config.yaml
balance_loss: 0.00318
groups_per_token: 3
shared_expert_gate: true
num_attention_heads: 2
norm_eps: 1e-06
rope_theta: 10000.0
rope_fraction: 1.0
attn_scale: 0.125
init_std_down: 0.0
learning_rate: 0.00186
schedule: "wsd"
batch_tokens: 65536
Below are experts of layer 8 (counted from 0) of a mixture-of-experts language model. Rows are named router (the router's row for the expert), gate (a neuron's input weights, with its number), up (a neuron's input weights, with its number), down (a neuron's output weights, with its number) and show model dimensions 0-159. Each number is 50 + 15 x the weight over its row's rms, rounded and kept within 0 to 99.
Before each expert's rows: "gets" lists some tokens that make up at least twice as much of what it gets as of all text. This comes from a sample of Wikipedia text that the model never trained on. Tokens count by the router's weight.

# expert 116
gets: "L", "C", "B", "T", "D", "E"
router:51 68 62 39 59 36 15 48 49 51 54 54 35 66 63 78 59 49 54 59 68 34 23 72 64 99 40 41 72 53 42 37 55 70 52 99 55 62 42 54 46 39 65 29 58 48 33 68 39 42 59 67 82 64 36 38 71 41 34 36 73 36 36 47 57 48 75 83 55 51 44 43 48 31 50 42 40 49 54 40 52 36 52 37 33 49 34 43 20 55 48 61 46 76 62 65 52 73 56 55 61 48 35 62 29 52 51 54 57 62 53 55 41 28 33 28 69 43 57 29 69 41 44 42 55 66 21 59 28 40 54 45 77 19 50 44 17 65 63 51 63 33 49 47 56 39 22 48 61 53 52 54 53 60 64 54 54 62 24 46
gate0:35 57 29 57 40 57 41 58 64 38 35 55 36 64 39 77 38 49 30 42 69 73 50 55 52 64 78 54 28 54 51 19 44 52 36 52 31 35 56 52 40 31 57 42 47 42 55 45 62 62 50 72 50 51 51 62 40 46 63 30 44 31 61 39 77 32 52 55 27 52 54 29 80 57 18 60 54 21 69 47 32 48 63 51 48 68 29 14 40 70 42 57 49 50 52 29 32 63 42 52 47 49 83 31 54 33 46 64 91 50 54 60 61 74 47 66 44 08 50 71 61 76 49 73 41 42 50 54 29 53 62 62 75 35 49 53 46 39 59 44 62 39 64 20 59 59 49 50 66 73 47 36 39 25 22 54 50 29 17 50
up0:47 78 60 49 57 78 79 24 83 30 43 51 61 48 59 48 67 40 56 63 57 55 81 29 55 33 44 81 38 41 48 53 50 44 61 33 63 93 38 65 69 47 28 50 54 48 31 52 51 23 53 64 75 57 36 48 64 61 47 47 24 48 38 69 51 42 74 71 57 57 51 54 43 31 38 63 35 42 57 80 57 55 43 56 57 55 53 65 72 82 57 42 63 25 57 53 55 51 41 60 35 50 53 68 46 66 80 67 41 49 71 61 42 71 70 37 43 65 54 40 30 51 59 54 54 21 54 79 70 43 61 45 48 48 36 29 43 53 41 44 80 62 56 17 61 41 19 76 49 50 64 28 56 70 66 47 44 29 56 56
down0:35 80 34 30 59 47 48 40 62 16 50 70 54 59 59 49 55 55 32 47 45 30 23 56 54 45 56 66 61 28 27 38 68 44 83 68 68 77 82 38 68 33 67 48 23 39 70 46 38 45 44 58 40 55 51 40 25 57 27 44 49 66 46 62 38 45 65 55 54 56 65 46 33 56 52 79 54 22 55 51 52 43 47 55 67 33 68 65 66 78 38 53 72 47 42 73 32 63 49 35 92 58 57 48 50 59 35 67 49 73 71 78 59 28 38 47 61 53 20 54 46 75 31 48 57 44 56 43 56 65 42 20 46 65 58 39 67 49 53 57 43 65 55 46 50 64 31 71 50 51 75 65 49 49 76 71 52 59 14 43
gate1:38 53 48 51 66 79 79 53 27 54 59 38 27 44 45 34 68 47 41 53 54 62 39 72 45 83 88 54 74 62 30 68 48 62 57 24 54 56 53 34 53 60 45 28 53 67 24 47 46 55 43 31 48 51 45 38 45 46 37 47 28 28 54 59 76 75 43 52 53 17 27 32 42 47 69 36 64 35 51 50 48 33 60 41 34 36 76 51 51 54 27 72 72 40 44 46 65 49 65 68 24 45 58 50 42 65 52 47 42 46 24 46 53 27 26 51 43 51 37 68 49 78 34 32 58 50 54 19 44 30 50 33 44 52 39 31 61 29 85 49 16 35 48 41 52 43 44 39 43 68 57 43 59 31 32 72 46 89 50 60
up1:66 48 70 31 68 34 53 46 68 45 30 57 58 57 52 48 30 65 62 42 32 51 45 55 87 26 08 52 30 54 74 39 39 41 52 63 76 61 45 59 55 32 34 57 42 48 65 29 37 18 70 35 74 42 68 74 75 48 84 51 57 49 50 35 15 39 48 50 39 46 75 47 29 52 23 62 40 57 53 56 61 59 41 48 49 45 60 64 24 49 65 43 64 21 40 47 15 45 49 42 79 38 57 75 51 44 64 52 46 51 73 34 54 55 69 76 52 73 48 17 66 38 70 40 24 49 36 62 65 39 50 41 42 43 54 47 45 40 28 63 43 65 52 55 50 55 81 58 44 48 60 80 50 55 45 40 44 37 38 37
down1:50 71 53 27 66 72 53 59 65 54 37 81 79 74 62 40 77 50 69 53 36 33 21 48 50 53 46 36 44 37 35 45 50 59 13 59 59 57 30 43 42 23 50 76 55 38 40 35 45 67 58 62 35 69 51 44 59 50 32 56 64 54 44 62 73 71 53 48 52 42 67 32 70 49 50 56 47 68 52 50 15 66 38 54 26 59 39 44 58 57 63 07 69 36 60 44 46 34 46 38 68 50 61 24 55 37 40 72 50 33 79 53 63 53 57 74 66 35 61 57 52 58 30 87 62 50 51 48 63 56 63 63 45 59 72 59 40 40 65 54 35 46 33 41 22 33 74 62 51 31 43 84 50 68 64 46 36 32 24 49
gate2:63 43 48 45 69 60 43 53 59 95 49 22 53 52 50 39 38 58 54 31 54 64 61 31 44 51 39 59 34 53 62 23 41 65 40 70 60 58 35 56 42 27 45 31 66 69 19 49 31 53 45 38 74 36 42 55 35 39 74 58 49 64 54 92 62 55 64 51 56 66 56 43 38 11 17 67 61 72 50 39 54 54 54 68 46 46 51 30 43 41 67 50 32 33 53 47 25 44 82 59 47 22 23 59 31 48 30 53 47 51 77 50 61 59 38 61 35 36 51 52 66 53 41 43 77 31 64 60 47 17 23 57 49 43 39 30 36 50 42 50 45 49 71 65 44 38 51 37 22 35 29 66 48 52 60 45 13 32 43 41
up2:16 55 67 48 30 28 37 64 52 34 58 64 47 63 62 50 59 29 52 74 47 53 52 34 43 56 31 66 64 29 30 46 28 51 53 30 25 48 51 72 37 60 60 76 45 41 52 61 46 30 53 40 33 62 60 36 43 35 38 42 46 63 49 54 35 68 34 57 77 25 14 58 45 62 56 72 32 55 24 48 49 57 49 01 65 32 56 44 72 37 60 55 63 51 66 56 55 13 50 57 59 66 53 32 65 70 58 39 20 42 43 44 21 55 27 34 45 55 32 27 36 53 75 49 73 46 41 15 59 55 69 49 31 58 34 85 45 65 58 52 45 45 41 45 41 50 45 47 63 64 56 77 60 59 51 50 74 70 48 41
down2:49 48 37 52 48 38 55 54 76 25 38 58 56 56 52 40 49 21 70 59 99 54 82 51 02 13 61 48 66 34 29 42 39 49 42 56 71 57 53 59 52 52 67 55 62 41 62 43 48 30 47 39 79 56 38 49 35 65 64 40 47 75 58 60 18 56 36 63 55 52 44 58 51 63 51 34 34 50 55 18 57 46 60 41 66 53 53 39 31 74 33 58 65 52 53 22 16 68 50 53 30 33 41 62 73 63 30 25 50 26 46 45 35 50 72 42 54 68 68 43 16 50 48 62 48 56 48 59 80 42 49 50 58 78 26 66 81 43 51 63 45 40 51 69 67 55 42 64 59 55 44 53 31 39 54 53 52 36 62 53
gate3:40 52 65 32 50 62 35 10 33 54 48 42 67 51 69 49 35 65 94 51 43 27 36 29 61 34 33 64 39 47 59 24 42 52 42 31 49 46 63 57 06 24 25 36 36 54 41 40 59 40 51 55 44 30 26 61 44 43 61 49 38 67 44 54 77 30 71 53 45 31 45 60 83 50 52 20 28 52 49 48 39 52 71 35 60 63 74 29 58 40 35 61 19 43 57 58 74 60 46 43 83 49 38 61 47 47 33 61 58 47 33 63 62 48 48 39 40 50 45 64 73 52 61 67 48 35 59 31 45 25 40 14 30 41 53 60 66 74 38 52 52 59 27 36 47 39 61 50 27 43 52 43 47 35 36 54 57 26 54 76
up3:34 63 42 81 38 57 39 46 37 45 69 94 45 63 34 65 63 43 50 27 30 50 60 50 16 40 45 55 66 48 45 55 68 57 22 46 45 40 39 28 63 57 76 49 67 14 46 57 48 81 45 62 37 75 68 42 62 58 27 36 56 54 38 72 12 53 29 25 48 65 68 68 52 42 51 38 42 66 21 48 38 34 35 76 55 46 29 54 55 38 59 27 52 41 42 57 53 25 40 60 29 80 53 38 54 57 68 57 65 29 64 62 36 45 48 32 39 78 57 49 52 38 63 53 65 80 39 53 54 65 48 64 41 49 18 53 33 44 60 37 60 46 64 32 16 48 52 49 39 33 38 52 51 50 67 50 54 74 60 52
down3:77 55 46 50 89 41 53 50 43 50 61 37 61 28 41 46 82 57 74 48 59 32 52 49 41 22 67 52 44 71 78 68 62 56 73 63 59 69 78 44 36 41 39 53 53 35 38 26 48 56 39 23 37 63 69 64 33 67 66 43 53 67 23 55 49 26 43 52 68 47 49 54 67 87 34 66 47 58 51 35 28 52 75 45 80 66 66 50 35 50 50 35 75 67 72 43 75 48 19 66 54 68 32 34 38 64 44 49 26 44 45 49 50 79 25 32 57 57 49 52 61 31 56 55 32 64 75 56 43 58 54 39 57 39 64 34 48 72 52 62 61 61 26 36 36 32 35 34 57 69 41 50 34 32 47 54 55 27 61 57

# expert 140
gets: ".", "201", "F", "C", "==", "L"
router:32 54 36 33 63 26 31 41 44 59 64 59 31 54 68 92 70 52 61 40 58 53 42 78 70 82 17 50 69 55 27 27 36 70 31 94 49 55 34 47 40 37 39 57 50 63 34 53 23 45 25 62 60 50 44 39 51 63 51 28 53 51 26 44 55 68 65 63 55 56 22 57 54 41 60 43 51 36 46 46 40 56 52 66 57 67 41 26 16 55 52 67 39 68 58 57 52 87 76 65 59 62 49 61 18 53 63 55 51 59 51 61 44 31 37 50 41 50 51 20 69 48 49 40 44 64 23 43 52 58 49 48 82 20 42 51 29 51 77 41 40 55 43 61 47 31 33 44 66 61 47 68 49 45 58 38 39 49 43 76
gate0:26 43 45 67 41 28 34 60 48 44 47 31 66 55 58 29 45 51 67 23 41 46 61 45 53 59 55 44 55 62 47 48 52 62 69 38 35 51 22 47 40 64 72 74 37 65 51 36 33 35 56 40 51 49 62 67 20 56 66 56 54 53 32 90 32 53 56 62 31 54 61 17 59 55 35 53 32 30 65 40 26 39 56 56 84 31 33 08 37 57 77 37 61 81 40 42 60 55 56 42 53 54 58 31 74 14 65 66 46 57 58 41 65 34 54 44 85 44 56 56 58 54 51 64 44 28 37 62 72 32 32 23 50 43 43 58 48 54 71 45 40 50 36 86 48 60 45 63 41 59 55 50 60 27 18 54 54 33 72 46
up0:58 59 57 48 31 57 77 66 42 34 66 34 37 13 53 43 57 45 36 70 58 54 30 36 54 46 51 65 50 45 60 65 64 43 54 38 31 55 70 47 79 51 32 50 48 26 75 54 56 46 46 34 59 60 46 57 94 59 45 32 34 40 81 28 43 62 44 66 68 24 46 49 28 38 46 18 58 77 44 74 55 28 66 44 53 36 63 89 37 50 45 42 55 48 74 46 55 59 64 47 45 61 54 29 48 56 71 43 40 46 67 49 60 36 48 30 61 27 52 23 64 47 23 47 68 61 40 58 44 63 48 78 37 53 37 35 44 41 44 38 50 65 68 53 16 62 99 64 60 49 54 64 36 61 65 61 46 76 42 52
down0:57 37 23 70 52 56 57 34 37 29 77 42 52 42 67 65 36 55 36 59 55 39 70 59 34 73 54 31 48 46 41 71 58 21 63 28 55 50 75 57 69 53 47 59 42 34 38 58 48 61 49 26 71 55 47 24 57 45 50 45 39 37 65 73 70 61 50 45 66 29 42 40 26 36 22 47 55 72 38 21 61 21 35 50 41 55 44 83 35 71 56 61 34 39 56 20 28 26 59 65 34 59 59 71 66 80 65 46 84 71 55 44 56 58 65 47 38 30 40 60 56 73 37 52 32 89 54 68 34 19 43 61 52 60 28 44 50 60 34 40 41 66 67 52 54 64 40 74 47 41 62 66 47 47 66 58 53 49 60 45
gate1:43 53 33 81 47 41 34 31 72 66 41 50 25 51 48 50 28 36 66 68 60 19 54 63 50 64 66 72 50 72 59 49 70 76 42 62 52 64 29 46 61 38 65 55 46 69 66 82 30 56 58 67 71 50 38 44 57 42 72 34 49 61 48 80 71 57 61 50 72 30 55 44 14 40 52 51 25 73 44 55 21 62 69 41 56 65 48 75 58 52 50 27 59 54 49 56 49 57 45 39 47 51 29 29 63 44 56 64 43 57 63 41 42 19 48 34 50 40 80 51 93 41 39 38 25 54 34 63 32 43 29 49 72 42 61 43 39 71 22 39 51 62 39 65 29 65 39 55 67 49 53 41 44 60 46 81 65 66 38 53
up1:71 54 52 73 68 64 57 44 35 47 46 50 34 69 38 74 38 48 64 40 64 56 57 55 59 08 33 46 23 43 58 51 48 13 49 45 51 39 42 39 45 41 31 55 21 33 46 75 64 65 44 62 64 47 66 63 31 36 77 63 51 58 51 30 71 29 43 38 51 21 53 80 54 76 78 52 52 32 53 32 60 45 65 68 56 71 42 61 23 48 48 64 44 31 50 57 52 37 36 31 53 63 32 27 53 46 56 79 36 58 52 46 25 59 51 18 78 66 53 43 61 73 47 34 48 53 53 78 22 55 36 63 48 43 50 53 52 68 38 51 80 80 50 60 29 43 77 60 54 45 40 32 48 68 60 57 26 39 68 49
down1:36 29 43 38 49 54 50 56 54 47 94 37 50 46 21 39 63 48 36 56 53 45 40 47 55 51 51 49 48 39 62 43 61 50 41 52 50 39 74 68 56 17 61 20 25 30 50 54 48 65 66 58 45 72 61 57 17 46 80 72 35 29 52 49 55 42 16 38 19 54 62 84 37 61 50 51 64 48 55 68 41 46 59 52 54 60 75 79 50 33 35 93 65 36 43 30 41 39 57 49 52 43 60 66 32 63 27 44 42 22 43 50 38 34 58 79 32 57 63 55 26 30 60 61 18 61 54 51 25 37 35 57 53 70 56 61 42 39 68 57 43 44 61 50 63 51 33 59 61 38 42 46 24 60 27 63 76 60 66 61
gate2:46 61 59 46 55 34 26 62 77 82 38 51 29 68 70 67 59 56 21 44 40 61 58 58 47 52 56 56 54 48 56 44 62 62 27 69 86 59 57 39 64 66 51 36 63 37 47 60 66 65 63 48 56 76 40 60 56 61 59 59 36 60 61 46 49 51 57 66 54 32 14 50 28 47 26 30 62 56 52 73 37 50 56 19 53 34 31 26 35 86 56 65 45 83 59 46 69 56 71 65 13 22 49 34 39 59 35 54 40 64 40 63 44 36 57 27 43 41 46 36 62 44 46 30 25 76 38 53 58 56 43 49 78 43 51 59 28 65 50 33 57 47 65 46 34 33 26 51 54 59 30 49 36 60 58 65 21 37 32 23
up2:26 41 38 46 28 40 44 65 34 61 54 45 33 57 70 58 45 71 30 57 40 65 69 56 42 72 65 61 41 25 23 66 39 40 36 69 69 28 55 39 45 47 45 33 36 63 50 25 41 43 54 60 62 59 40 68 67 20 52 60 39 45 56 53 59 76 41 76 82 41 46 34 19 53 64 53 33 86 48 65 43 43 36 33 39 16 44 66 09 91 57 55 38 36 61 70 34 73 63 65 57 40 37 42 36 63 49 70 49 69 57 73 28 64 40 37 61 35 53 39 52 51 37 58 60 56 39 35 58 47 51 53 58 62 27 48 51 81 53 56 35 79 69 39 37 54 53 51 40 26 65 65 49 59 60 68 41 55 67 46
down2:36 48 64 48 21 15 37 64 44 37 77 72 50 61 54 46 58 52 68 39 59 14 38 69 73 45 59 66 44 58 12 26 49 53 39 85 44 59 38 40 68 77 55 26 10 34 54 45 68 32 49 38 52 69 55 54 30 40 41 41 44 47 67 49 51 56 88 62 57 67 56 43 24 47 71 51 29 60 55 62 40 61 52 65 40 34 43 36 50 76 55 41 26 62 50 78 33 65 38 44 53 46 61 73 43 62 57 42 56 49 69 61 49 53 10 45 62 49 33 41 68 41 28 32 58 61 48 41 54 56 73 84 47 48 66 68 41 34 43 41 54 56 81 47 41 65 62 64 53 38 59 53 30 61 60 54 55 61 48 57
gate3:70 55 52 46 41 58 41 67 72 11 54 56 20 33 53 50 43 44 41 38 45 69 29 44 57 47 50 88 58 78 47 45 28 63 39 62 48 19 21 39 42 38 38 66 41 55 50 34 56 45 41 38 32 28 66 41 50 55 50 62 66 31 51 18 67 57 65 52 57 69 41 46 63 39 49 49 72 36 43 57 48 51 19 38 56 57 66 52 29 50 38 31 55 58 49 72 45 57 62 50 32 44 62 51 67 40 69 83 74 44 51 32 14 12 58 27 40 48 55 28 50 36 32 58 56 68 62 36 52 29 59 31 61 56 43 67 44 75 84 33 56 55 45 49 36 54 54 26 56 51 62 84 48 35 40 40 50 49 45 86
up3:70 24 60 64 47 48 63 63 61 46 40 82 33 70 60 55 31 43 49 53 40 47 62 38 36 45 32 56 38 55 45 85 53 60 52 70 40 59 27 72 32 37 56 67 49 43 23 59 52 69 39 49 52 46 25 41 48 63 43 55 82 29 62 39 09 37 48 56 25 72 65 33 76 38 46 37 41 64 26 50 50 36 53 23 61 65 56 47 40 45 46 40 22 66 40 53 60 38 46 56 60 34 45 40 42 50 44 68 48 41 32 61 42 37 51 57 73 51 52 35 48 40 69 66 33 54 56 12 78 41 44 27 30 41 28 49 62 48 65 48 73 39 45 51 54 27 50 94 50 30 23 68 72 26 42 33 58 55 37 70
down3:34 47 89 46 33 30 37 63 27 67 36 47 68 61 59 57 44 50 41 80 35 54 59 60 58 28 49 51 32 53 65 53 55 85 69 79 47 18 42 58 56 66 40 17 52 50 50 48 52 53 50 52 54 54 45 47 38 68 40 69 51 46 61 58 31 59 53 52 54 39 56 66 46 45 46 27 66 55 44 70 61 29 32 75 54 41 88 54 43 46 36 25 60 79 23 48 68 59 65 57 55 37 48 40 55 64 72 71 70 48 33 58 49 46 68 27 40 53 52 58 56 33 68 49 63 54 72 67 30 30 38 48 57 28 86 87 58 74 28 57 48 33 59 31 33 44 74 41 47 78 36 43 75 52 33 44 51 59 54 35

# expert 160
gets: "B", "K", "G", "F", "A", "I"
router:62 61 53 45 55 28 43 52 69 54 64 41 38 47 55 77 73 62 59 53 66 35 43 64 64 92 38 50 65 59 43 48 47 75 36 84 60 46 30 56 46 37 46 41 60 48 45 55 44 17 56 52 87 50 36 41 61 49 58 32 65 43 41 70 54 65 74 79 78 65 39 39 41 22 57 39 45 44 31 51 56 44 54 40 40 64 52 22 11 39 55 42 59 77 63 59 49 69 66 50 48 48 25 71 38 71 82 47 53 67 48 45 47 38 54 39 53 42 57 23 77 40 52 40 64 58 16 60 41 49 53 45 81 28 23 34 16 47 43 59 62 37 51 32 62 37 39 36 67 67 50 69 57 71 51 51 30 46 47 61
gate0:57 41 33 54 77 29 39 57 45 81 38 55 24 69 65 53 61 57 30 27 43 62 40 64 83 46 54 56 41 71 65 62 50 37 47 49 40 37 46 49 65 77 34 61 62 51 41 56 64 54 19 49 55 47 32 13 68 65 33 71 38 80 15 29 28 57 29 49 59 32 46 54 20 39 68 66 91 65 17 63 52 36 62 45 45 38 36 66 55 40 38 64 57 30 42 31 26 36 57 70 41 36 63 70 62 53 66 75 67 44 58 40 41 35 17 31 54 68 52 48 58 63 62 51 49 51 53 52 42 45 56 68 71 44 46 61 49 55 54 27 54 64 75 62 51 55 37 30 51 51 45 68 44 24 40 49 54 58 47 48
up0:51 73 20 53 21 59 46 55 49 65 54 42 56 31 57 59 65 48 61 46 46 56 76 97 42 57 64 61 35 36 31 30 34 76 37 41 53 40 42 61 64 14 73 21 73 43 31 52 39 63 59 65 70 43 53 70 37 31 46 36 64 34 66 39 65 20 57 81 36 79 68 59 51 50 54 38 52 42 57 62 36 38 56 50 51 43 38 60 50 66 72 39 34 38 36 72 37 42 43 56 49 38 51 34 37 16 19 54 55 38 52 42 58 43 45 34 32 54 43 81 45 19 29 26 50 59 52 60 69 64 47 73 40 59 46 26 35 41 42 40 65 43 63 45 33 38 50 78 48 29 33 59 57 68 65 48 58 48 43 60
down0:42 63 24 66 48 41 67 69 49 66 57 48 54 48 60 63 39 60 28 22 49 69 56 35 24 48 62 53 62 30 30 55 49 53 43 58 59 36 63 51 39 44 65 35 58 33 55 40 37 62 75 64 69 34 56 45 29 45 41 51 43 66 62 69 70 41 41 49 64 79 53 29 60 39 63 38 61 30 29 70 43 41 26 74 60 54 74 62 87 50 57 70 70 60 72 34 53 60 44 56 60 51 61 36 18 29 45 48 45 71 62 62 45 42 50 36 48 53 50 29 48 49 42 38 67 64 39 11 66 42 54 52 68 36 46 49 26 17 52 48 20 68 58 26 36 26 47 40 62 65 55 85 73 71 42 38 59 43 78 73
gate1:13 37 53 57 36 31 38 57 40 60 56 79 62 36 62 34 46 43 65 34 43 38 45 42 73 41 48 43 55 57 53 41 61 42 46 70 43 68 63 49 08 59 27 62 64 55 52 19 27 43 62 51 43 40 32 49 47 58 55 47 43 48 39 56 58 32 42 68 33 37 53 34 52 64 77 57 73 49 66 28 47 45 47 59 71 50 39 45 59 44 45 44 53 56 47 38 52 43 47 28 49 33 32 34 49 48 29 48 64 63 40 69 69 88 46 43 32 48 49 45 80 66 30 99 45 22 52 17 55 39 48 31 55 33 66 28 47 22 50 44 39 43 68 43 18 59 38 61 26 45 49 33 14 57 73 67 46 57 25 54
up1:55 80 23 25 69 34 47 57 62 81 43 57 33 72 66 43 60 54 70 50 55 30 41 68 50 41 47 35 20 57 54 52 56 47 61 56 48 38 41 54 48 58 72 51 65 31 35 37 38 34 58 42 53 56 54 42 40 48 55 55 37 27 37 25 43 65 30 46 70 26 68 50 59 66 46 23 35 47 30 27 43 70 56 87 50 14 43 78 27 46 50 34 61 50 60 52 40 52 73 51 63 71 75 57 45 50 39 58 38 53 58 60 52 33 62 54 61 27 41 56 59 56 63 38 52 78 47 50 39 63 23 67 39 54 45 56 48 70 62 44 27 56 49 38 63 61 75 39 32 65 09 61 43 65 47 57 75 53 04 28
down1:58 33 32 38 55 41 70 46 54 38 60 50 42 12 32 16 65 43 58 39 58 72 52 49 52 66 28 48 45 50 57 15 50 53 48 62 39 64 40 37 33 59 54 52 84 43 76 46 60 38 57 54 75 32 65 49 44 46 68 51 60 67 89 63 75 30 50 66 57 59 66 22 40 51 67 60 42 57 59 78 52 63 60 28 32 49 66 53 66 41 47 34 29 47 43 24 38 65 43 65 58 58 45 84 50 45 57 32 50 65 39 78 46 39 62 48 56 35 61 50 41 61 48 45 81 62 46 69 70 66 85 19 83 41 50 46 61 32 51 49 36 29 35 28 63 39 71 60 28 39 50 47 78 57 38 58 38 45 54 51
gate2:54 52 54 57 54 52 36 48 40 96 68 45 54 60 46 40 55 41 99 48 62 52 73 34 59 44 35 50 41 56 75 24 57 70 35 66 65 46 75 62 49 43 70 58 52 28 38 47 50 47 70 41 53 70 41 53 34 33 55 49 44 23 25 73 38 21 68 41 40 46 57 48 45 52 63 48 44 51 33 59 48 65 61 45 50 62 27 59 59 46 42 55 51 38 60 52 55 54 65 40 61 31 61 86 43 20 44 58 58 44 32 38 54 43 22 57 39 45 29 45 69 50 55 54 47 51 44 38 45 42 02 34 24 49 66 53 38 67 41 40 86 39 48 76 49 59 83 51 55 57 51 51 29 34 46 72 44 61 15 21
up2:43 62 51 34 48 49 58 32 55 33 52 44 81 54 46 30 43 68 63 73 36 48 55 53 53 59 50 73 31 55 51 60 53 35 48 32 36 44 56 51 34 49 41 56 27 66 46 32 29 46 42 42 40 51 49 26 35 54 43 01 48 79 61 64 60 30 24 35 54 28 50 52 61 45 69 00 43 34 77 41 47 55 63 47 58 53 65 45 42 66 57 30 45 81 45 71 81 56 31 29 55 37 53 17 52 60 51 84 52 40 55 51 59 64 39 53 38 22 68 35 76 60 25 62 41 61 46 70 54 57 45 33 34 40 64 40 46 61 58 36 33 81 41 41 49 38 19 72 57 57 27 35 55 58 35 44 57 31 49 58
down2:58 64 45 58 69 34 74 51 41 28 67 45 48 33 33 35 44 58 88 23 74 38 34 39 54 77 42 52 38 36 81 53 57 29 20 26 34 31 38 61 48 72 52 57 49 47 33 44 43 37 44 32 52 63 48 66 48 71 58 40 31 54 47 61 33 58 51 41 61 35 58 21 57 46 62 64 54 65 54 60 49 64 64 57 59 63 77 50 34 38 47 41 48 27 57 59 51 71 63 43 60 32 52 40 25 74 30 76 24 46 56 47 52 45 21 81 32 47 59 33 58 39 49 51 30 41 32 44 35 35 49 49 42 37 68 66 39 50 36 27 57 74 29 26 65 65 49 77 83 49 50 46 63 52 64 65 14 60 46 76
gate3:46 36 61 38 27 45 63 40 31 60 25 36 49 44 44 66 69 18 42 50 12 69 71 59 63 51 66 59 45 51 56 48 29 45 18 29 22 60 53 28 45 55 63 47 61 66 76 43 47 56 36 40 70 46 70 54 41 73 59 55 45 74 77 68 46 24 51 67 45 52 40 42 57 47 74 65 59 35 14 34 36 54 48 40 78 51 54 53 33 32 65 30 65 59 55 65 52 61 54 57 24 39 43 47 61 51 43 55 50 66 26 80 55 67 76 41 35 32 52 67 28 79 64 40 56 31 53 39 46 26 64 31 53 52 34 67 25 41 54 46 65 70 57 34 34 52 34 42 53 68 29 49 88 65 37 42 53 55 50 39
up3:45 29 50 32 46 73 78 55 48 52 26 39 48 35 34 69 49 35 31 67 39 81 89 56 42 57 38 57 72 76 64 52 49 66 56 40 51 45 38 58 64 16 62 47 43 65 56 59 53 60 58 36 35 47 80 73 42 58 64 61 65 51 75 53 65 41 75 24 68 47 28 36 46 66 81 67 42 25 31 40 48 54 57 53 50 37 61 67 34 17 65 49 74 57 36 83 66 55 67 44 49 48 48 48 57 79 36 62 37 47 29 56 43 50 67 40 12 54 37 56 32 51 63 46 55 50 72 46 52 31 53 40 83 59 44 60 52 38 50 57 78 51 55 27 52 38 36 28 31 71 30 47 55 65 41 42 66 37 59 48
down3:13 56 86 47 58 22 64 49 33 51 84 72 65 59 27 59 61 51 39 54 58 55 69 49 74 45 61 58 36 37 72 28 47 47 39 50 45 52 40 26 54 54 22 52 11 84 51 48 52 39 44 43 36 22 65 35 00 45 55 47 39 71 38 44 60 51 68 42 38 30 28 63 58 43 48 41 45 62 43 46 39 63 50 47 35 35 44 54 25 38 86 16 52 54 38 52 52 23 62 56 46 42 67 47 40 48 47 79 46 39 56 75 52 54 70 35 40 57 61 56 50 40 66 51 46 26 45 67 44 55 37 53 36 68 47 57 36 56 72 20 51 51 43 51 42 46 50 48 28 38 46 50 35 30 31 55 73 49 69 61